python train.py --num_hidden_layers=10 --hidden_size=448 --n_experts=64 --experts_per_token=4 --d_expert=64 --d_shared_expert=0 --hidden_act="swiglu" --moe_layers=[1, 2, 3, 4, 5, 6, 7, 8, 9] --router_score="softmax" --normalize_top_k=true --routed_scale=1.0 --balance_loss=0.00302 --balance_bias=false --router_z_loss=0.001 --init_std_router=0.0364 --lr_router=0.000873 --num_attention_heads=7 --num_key_value_heads=7 --head_dim=64 --vocab_size=21792 --norm="rmsnorm" --norm_place="pre" --norm_eps=1e-05 --positions="rope" --rope_theta=10000.0 --rope_fraction=1.0 --qk_norm=false --attn_scale=0.125 --tie_word_embeddings=false --parallel_block=false --init="uniform" --init_std_qkv=0.0248 --init_std_o=0.0 --init_std_up=0.0248 --init_std_down=0.0 --init_mimetic=0.7 --optimizer="muon" --learning_rate=0.00691 --lr_mult_o=0.812 --lr_mult_down=0.7 --beta1=0.9 --lr_head=0.00585 --max_grad_norm=1.0 --warmup_steps=200 --schedule="wsd" --decay_fraction=0.427 --decay_shape="linear" --final_lr_fraction=0.02 --batch_tokens=65536 --max_seq_len=1024 --doc_mask=false --train_tokens=502900000 --max_steps=7674 --dataset="wikipedia_en"
Below are experts of layer 7 (counted from 0) of a mixture-of-experts language model. Rows are named router (the router's row for the expert), gate (a neuron's input weights, with its number), up (a neuron's input weights, with its number), down (a neuron's output weights, with its number) and show model dimensions 112-223. Each number is 128 + 32 x the weight over its row's rms, rounded and kept within 0 to 255. Numbers have three digits each.
After each expert's rows: a language model's description of what the expert responds to. This comes from a sample of Wikipedia text that the model never trained on.

# expert 7
router:156113098138154111158106164112145094131150170131217139162121169131096117206152094097164131118096120147097161148143094137146059150147105127110146098105147161146156130124128058172179109152175150121114170149189147151184133158176126140118143087093103109122093075118082069123147182082092100138125200139128136104161152183044093106169097189122
gate0:130147184160135152138160168149139137187109134160145101094101170166171120216077140079114113119141178140144118133186190144113088131091123083132116128184105122163125127107149162135168119138114131145202088134113182141153171127171165157137203079117118141101123186156085181080121134133144114147093147113130143049120108120068137152160139128140
up0:119152089112125133172113191097084132130095138093103108185147086111099166084160141077100096100148078076138083095102164071112129128186137115156043176138116134075077186149136143174137143152147137117119130148135149102108168075110187171133153110180162184078191055104114081076136132122147102138125108155136139124109137055183141115135098142107
down0:133105072133129161112123112110143188121174177080096129144105090123154093138118129104152104121136174131108105138193093128142103080125166169138107094157172160123098127128119158139160119070162074059095135128115154189137135182097129134112154112111130101120089129128118075095161102143068121166117192156156053076181162154072152161106094130102
gate1:150135107102216129127156079125114166112190053149129163084097139034122117072128161117138128139068094139112109151144155066122136142134114103127134115202200115091116129141158148126174173088106082171161184107158083093120095097082100128129123134150184144170134147111148164142072095163132213129114121107124122167079058175184139082103091051163
up1:136153150110126171146143195141185143135122142144096086088083101108147148106150156182108128173132137131153157113195094155132148057124124134116145159098117139101115121143103127136093123139132189138155100109080105051121133138122122129169099126126091165119109159084134189102123164092078097143156077191172141140147212147192151151072135128118
down1:118136145198153087165145094131121115105137152147096136094122116090156159067148123089090127140100069093182069097097128104096120119100166147127073193158069062145111148086125196146138175086142118151130092104128137071174129096068113096126134152097124151077139112071168108098127138193127199089104161092110130077119122114089078134133130138179
Verbs, nouns and word pieces inside explanatory sentences in botany, physics and math text, e.g. "buds are arranged", "operculum", "mm long", "protein".

# expert 57
router:122173059190130138134120184109132142129088153088127182175125112170134151184077078160138167198123098188104106184125105144148107150083136121120082148124144113145127112120137131167112152131101154117123131162148147148148127122098172129136129079131079145139148080089084074084083144123141164126131140152105051122152108158122100114136108187138
gate0:113149136098122065097122184148118115109162122125174151132134141129084125095111109113118151110114143137152113087117087065155147075108150112142108144123140127111087153146109178104142083078177166135156137097194142094127120152125158141159165104145155113150141182098104099141105093113131087146192130148155095132165134169118136154146198154100
up0:126174122140154186154140117141067103156089128095132137136076092125119081062162120176031122091140116121137071183124137139072174129181101142142101183152179104101124130130204141150115147144137159103148160174115164099103131179107177164136071076125135150136160143133131135117104127088201166130167069155144122098170154134131075108136152102119
down0:091127148138145122138129135113091090145142131145126135158132133136076132072129048133114090058202072068212157088150152145087120126134111149137141151135144180139126117194075060162177150126115191138118103069129155076096134116144171057143109130167092103158141156129150104073093105132163129148159143141169140106153066137107166121138141090109
gate1:135165133151096073106118125067137110119124099048138111123098142149120131119113142152175163105189117130137140075141122130126113103153092174086088060137181130127164129114128045086121113086114053083073130135175126134087123127095134102156138137064088120133183124134090136112127106101101165116148103103176064148163164151147107162167094199107
up1:164135120118129121164128142116124103140154096138140102146163116180121159090119148156159114127071168087137108134110173121113143130131122127111093058083091126131139117144125125168179108153070077123106157152137136205055148096159077107107186094152140123095100135130056106089150151103130171189141107132177127146089137078122084127100148083133
down1:120115150110164089133114114106112133085159160145102133135119103084177048143094103197162149066088123125255150086166130172132130105090123129158058151115096185127133086085098149082078083204138157096120147110074097148106135103122102121128133124065130168199090083114102165143175109145143100111150107134091115140152140101141089168127116081121
Brackets, "of" and units in infobox measurements and sports statistics, such as "210 lb (", "share of", tackles, MF, pm.

# expert 38
router:140110113177149128143110124064172097151118117146133130126126160177109124169132111073156155165110110183102133148097107148119045119106102100096136163144157084152166101077141085151106152146170119129124155158140133152144113125118122128108114070123129091067180031141121065102148161131146141137139149165088102095105150170130150137125059151085
gate0:106188125175148144145060115090137104103150082098174088119125100152141122195102172148151135115151078104123134082138128096073068100188152137168097127119071133151025133139170120087089151096148228145142163131135132167154146153137101145133098146115133130146145149083150138142143092087163099141125076111184166077210153156081099178128136142096
up0:177113126113173142096141169124107094070175088144103153169118143122171152111115147144176103198111171109121071142102111156129103104158175145124069142102074100155160048142153125160146121121153206196100157112147116094104196080100094111117105171076155092159173171172158114121174190185082138136119071105122078113169098086188199076135122069145
down0:155054136149096098124183144164121132058145117099118084110160160137138103134142087083150143142129115084101133101070157075103153127090157108147145123117174143108106077150092165159124138154112152054089166162183122116151163187140188140110085164137115091175143151126151156140160125188144170087078106118125120088088069134164109131084102120078
gate1:154147106138085157174135102115180165106153136113114142080225110101160088125156095081097146151113075121139215122175183141111159109090094065116071163111123124079184164149109145158203080149113094141151095095138103086106123144089118107124149111087164144087103077130175118093145102127111180091110116118100108135129140148089039124136140071119
up1:101142115164158129109097125156143129078145185179101143125086161141114108106159162076089088142104069161154104115112092159162144133152118141198113102118111138078109169103161134194144093108069119097142100169070132084138129119068192140174148117145119116111144153135141133086149132109129133129108128143147142090047092092115109197147119148070
down1:135162106091079090116110112192137109146114119159126122162125136184163147136168148125149113105157185125138159086122152135161117139161166137133081122099184112087162156208125138159152160163108115157120113102154184151070225135107114140089106185170175124154150111145112149155140147123108084120152135129151143141139139104122113114130141135059
Single capital letters and short letter pairs inside acronyms, codes and model names, such as FOX, VfB, FSB, VIC20.

# expert 55
router:178062142149128109114112127108145064101092114212102131175163151154130106162167113144132177118097154183072130126109141149176082173082084126108118105129148115128171133072160061109130161180127161098090117144155149139167113119134137157126191118118101122117105114072081057092130143109137128201079163202090105138132116112118086098182083105145
gate0:204109172133107127137154152138091134158125115109100204089110129110169162143175081106142165109018105113151136140074080112145110102134153119135135135097125149139104145128151105173164131142146135124143170126095161092067154078152158168101133089108106108110063144175161169147113083133172117163118131159107211137115121091129118144162159134152
up0:187094159085175194126167180126094148148084146145134094081176177098113096117097059086130097122149148092162062128046173169175167144134148127127081148136137119183130097123122140062092123121129137108133138079149125147095098102108173119131096074181134136091103086093155129114118125102111154088130195114105109109238133152126110107151146095192
down0:137220088158104131111122162119121146129151136162155175147142161112175071145097089104130117173140085104169165145101131087112045138097129122098081118165102114142110165119095078137115165188137125068159132124119142132159164141131124096061159176153113108135134139094143178115119153157086160107144097119161093157146151174155169148081107153055
gate1:086156036148146127079142173113136123167106157128144074129117111136153138158136135101112162139167112110108110066108146138104087151107066151109121172071188084147175115117132133102111132161101136170127113120137073156132144100097121076140104112103137097093130178119141063112114158102146116164076142165146155044176116127100127136102112113122
up1:091173131107152105142146096200158132095126124100125093157097099172070131079089082147159139121112100130179124178068090150044126116161137164115133150169115105145124142096121089076159126142107147126141126128133149169170110104177106067126118090097143137185174129047167124172174145153093104176149146121111200136075148089176121177161059110048
down1:110126100123091044139112144089175100109085161087150136086128170103130102155153145081158087133120176103127104124127150109091099166116100163123180155124151125122110121120126163006152144151113165105160101126090163129169130126125128087068060151112114197146112071178194123129108145133149184118097112104100203084141171138108120062124109167137
First names and their middle pieces in credits, cast lists and tennis draws, e.g. "David", "Mike", "Lana", "Jessika", "Tricia".

# expert 42
router:140106116086114127166167148084162113082124106149097153115140129139128173187208116139132141162130111120092149171136099131083124131123088103064120097149108122177136079058112093112125127144109158094152187141142122167135108105124136141071161108091084149139081098148123092081081114104132121175117163189084038154153151169117133097209127153081
gate0:088080140106099159122112137131141185152145143110096112161133165075134111113121132189100086118155094079109127173128132125101162111145043112135146151123068055164157061135074094039161117135110089131159169153153132095146150141100110068137122100142130121107176085149135139046097143145098151141112072172063059123092100135153131165115159144049
up0:108114111099099127133106169130132120138168164200113143164108147147157150165176183134119107172116140177150129135098116101159117153108163187142138150119175133088130182119096109158109134140167110074079103183143129193110109129102080141110157186134157173108088128176167148091147158133121076090108086088060161185125136085157092040176119132053
down0:174175111119045120083174158160093167128080155133079119145072157194137080157122064147133136098211146127154112137156091165155188121157108103091134096100188114124183066184139158154108166127130169164125116093126151133104088069111102137142126081178088116103149172116116248070053147163090139137156113138145121122097121144113085172157125130140
gate1:092186141164149142133112057137051101061114177068107105210087123129115130166146129152172152132102192171149118099074066115138161138149192069091132105121106110111182148166133147183133109174153174076168195121103127150173126141121102115119122126141140119101116152141066156138135128118114195162156128102127111111150129128145132178127114131102
up1:100081142115130094166167089086088166126128151155123140167180148136116148121094155135126121165162112178106108066168186112100134072131153098131107120097111104141158116074158140124082142139179122112157169194137133137124093126141123127154124135104087125068157124160217100111165112090143132153131158129121107152085156120119149171097127117144
down1:141100097143147089158152143124111112120166139134062090086183129107092175181201129139134169169114154141064107124152149088182073167199109098106154133106100109098139134164117125155126143123060084160133113127186107107129175157059135104093094075164168177102146152158185038115177187137120120119152120162081104112138144125115117181140141128137
Words opening titles, names, or table labels, such as The, New, Women's, Best, often after pipes, dashes, or list markers.

# expert 35
router:125082143130164135133140096120188104122148125152189158154135129177072135154135114088151171137152106165091189140124143132151000155116122117101141152104133130127129093135167101141102141192153111143080172148169148174185123143161162119123127125107109079123091109100152028130108132090106123160136123142098109093157144136092142164165123177126
gate0:079138126070093167141110144148094135163120161172157123105143162165120087134114129144074117124183116163138195141135109196181163131105160174093091128098070128177133154130132141148043109152104133139126128144231125187154108105132169135107175100157174155145092141099133143151160118107058103205048138169149124157120127111095111112129112084107
up0:103113164105143213098199119123139179120191157119141152149115095116072110144156106168076127141105126117142143128074161138169169115124165137101107150139091114096164122201145241146116130126130127122137191140196175204116098113127181091121107083150149064098115102091155137128115128137115090180090092060115107138112142099064087132132103177165
down0:119144153087052179110069182144135114138202125157109061145190156098132156150076155150145130086117172144064184207149076081173161135162124143095175133143146154170117165098124130157143083113130129197136112122098093110142110137106204184135085136118136149101183101128096179154191096168151139155142140109146091106106109097155102131140079120097
gate1:107158157099121146111129119122130082126099147092121161152108130097147110087070171151054112126111156123117125072090138107147137159178110117074149137125172230145080083137128173080131173121111075121118148076146188064160069156093123162188114120112127123105107116083144115125162098121114153136176088107106141171093172108170151081110134131053
up1:150156151134108158160149131103131152106077087064133103102155089099158120130105150144089148192143133152125130127121145087113130088159143116135109091102155168133192152112094097123170145143122092170140121116164115113062126119087148096156083113102097150125132053123106094101103113113142135179198250136114139133076118140164171119211137130183
down1:095138163139156166095065160121182131170145133164100134115154045106186152164142099112117147120177108152110075158067128080071095098106110108140106113148136179136121153185132127144183115107072116094096139141089090197163110151110110134110153085169137109082098099133167115127102130126138116097093160110125197051192120149089147200135135166112
Consonant-cluster word pieces and capital initials inside species, genus and chemical names, such as p in Cypraea, th in Scartichthys.

# expert 62
router:124120095203109066137151165127166106140149153153143153112137134133176140131175131060110198158096144147120154179121081137099090144133086108119103086131188132168128120076141137145150148122116104121059156192130121188196106187182110093071131125163142070064078133119112074066129121078105138138150169160086115098167180194134138144149123119138
gate0:153144062129144136160047131134126090121095118159107085123156092096175126144146194109165133068074110154104162135140139159076110122145143150127132193125149137128106066181173107169084101135153099110108127101119100127108101125131131107153136169121147106124168138093155167147089143106170098120082178146118148179144159173111181146180089213125
up0:110141151097155154090137090139117132120145146090110141150163108152103101154099068091160102116139145160109112144115159111117062083191094088143131140147152132099108108107151111137101169153119170135147147208150129115105146109198134138120097070140125153119062146138069154166168122168106177172145074092097139105157126176110125118108152212165
down0:123066159157050089140113135151178134141048107088111132117172148098076152090145173185136101094116175139102121171117129129157085108075156156138077166051159147164161172084102160107126152101117120118118124092109139133119103089101145125096094128145139151162102143075177096158123163112092105147166117140110130102108167203133089139197190090140
gate1:108140112188116067129129130158110163156131139139114074140173131104101113155122109116193193093175121122104132120147099068126139163108156090118159068112090110165120097102101139116100152056170054109153117088140155124156077124097123134196132205124116113137191083159144110098182119119125204092121141145099156104154125117121233104065151188117
up1:115140046101101130133159135175083147171079155116139130152081139110158070126116137085144137121163090137162128107162060099140077100089125104085162099162077084190171158091129133152120104128115063118115086094172107103202142176104078167157165095077127127079113122138080099151101104094131102134169141121179120171079118120158088104115175180146
down1:116151122099110163123111157182115144177109061181135140158127092165130188188134088163123146151104154094126119152143112132091169136137137132124105129144082132186139112095090145108124092109117091103147148164098150174122106077113136113120087142115186146122139119143179223142173082167086131138197091151119126175090119017152101132115172081074
Words inside song, album and episode titles, often right after quotation marks, plus album, song and released.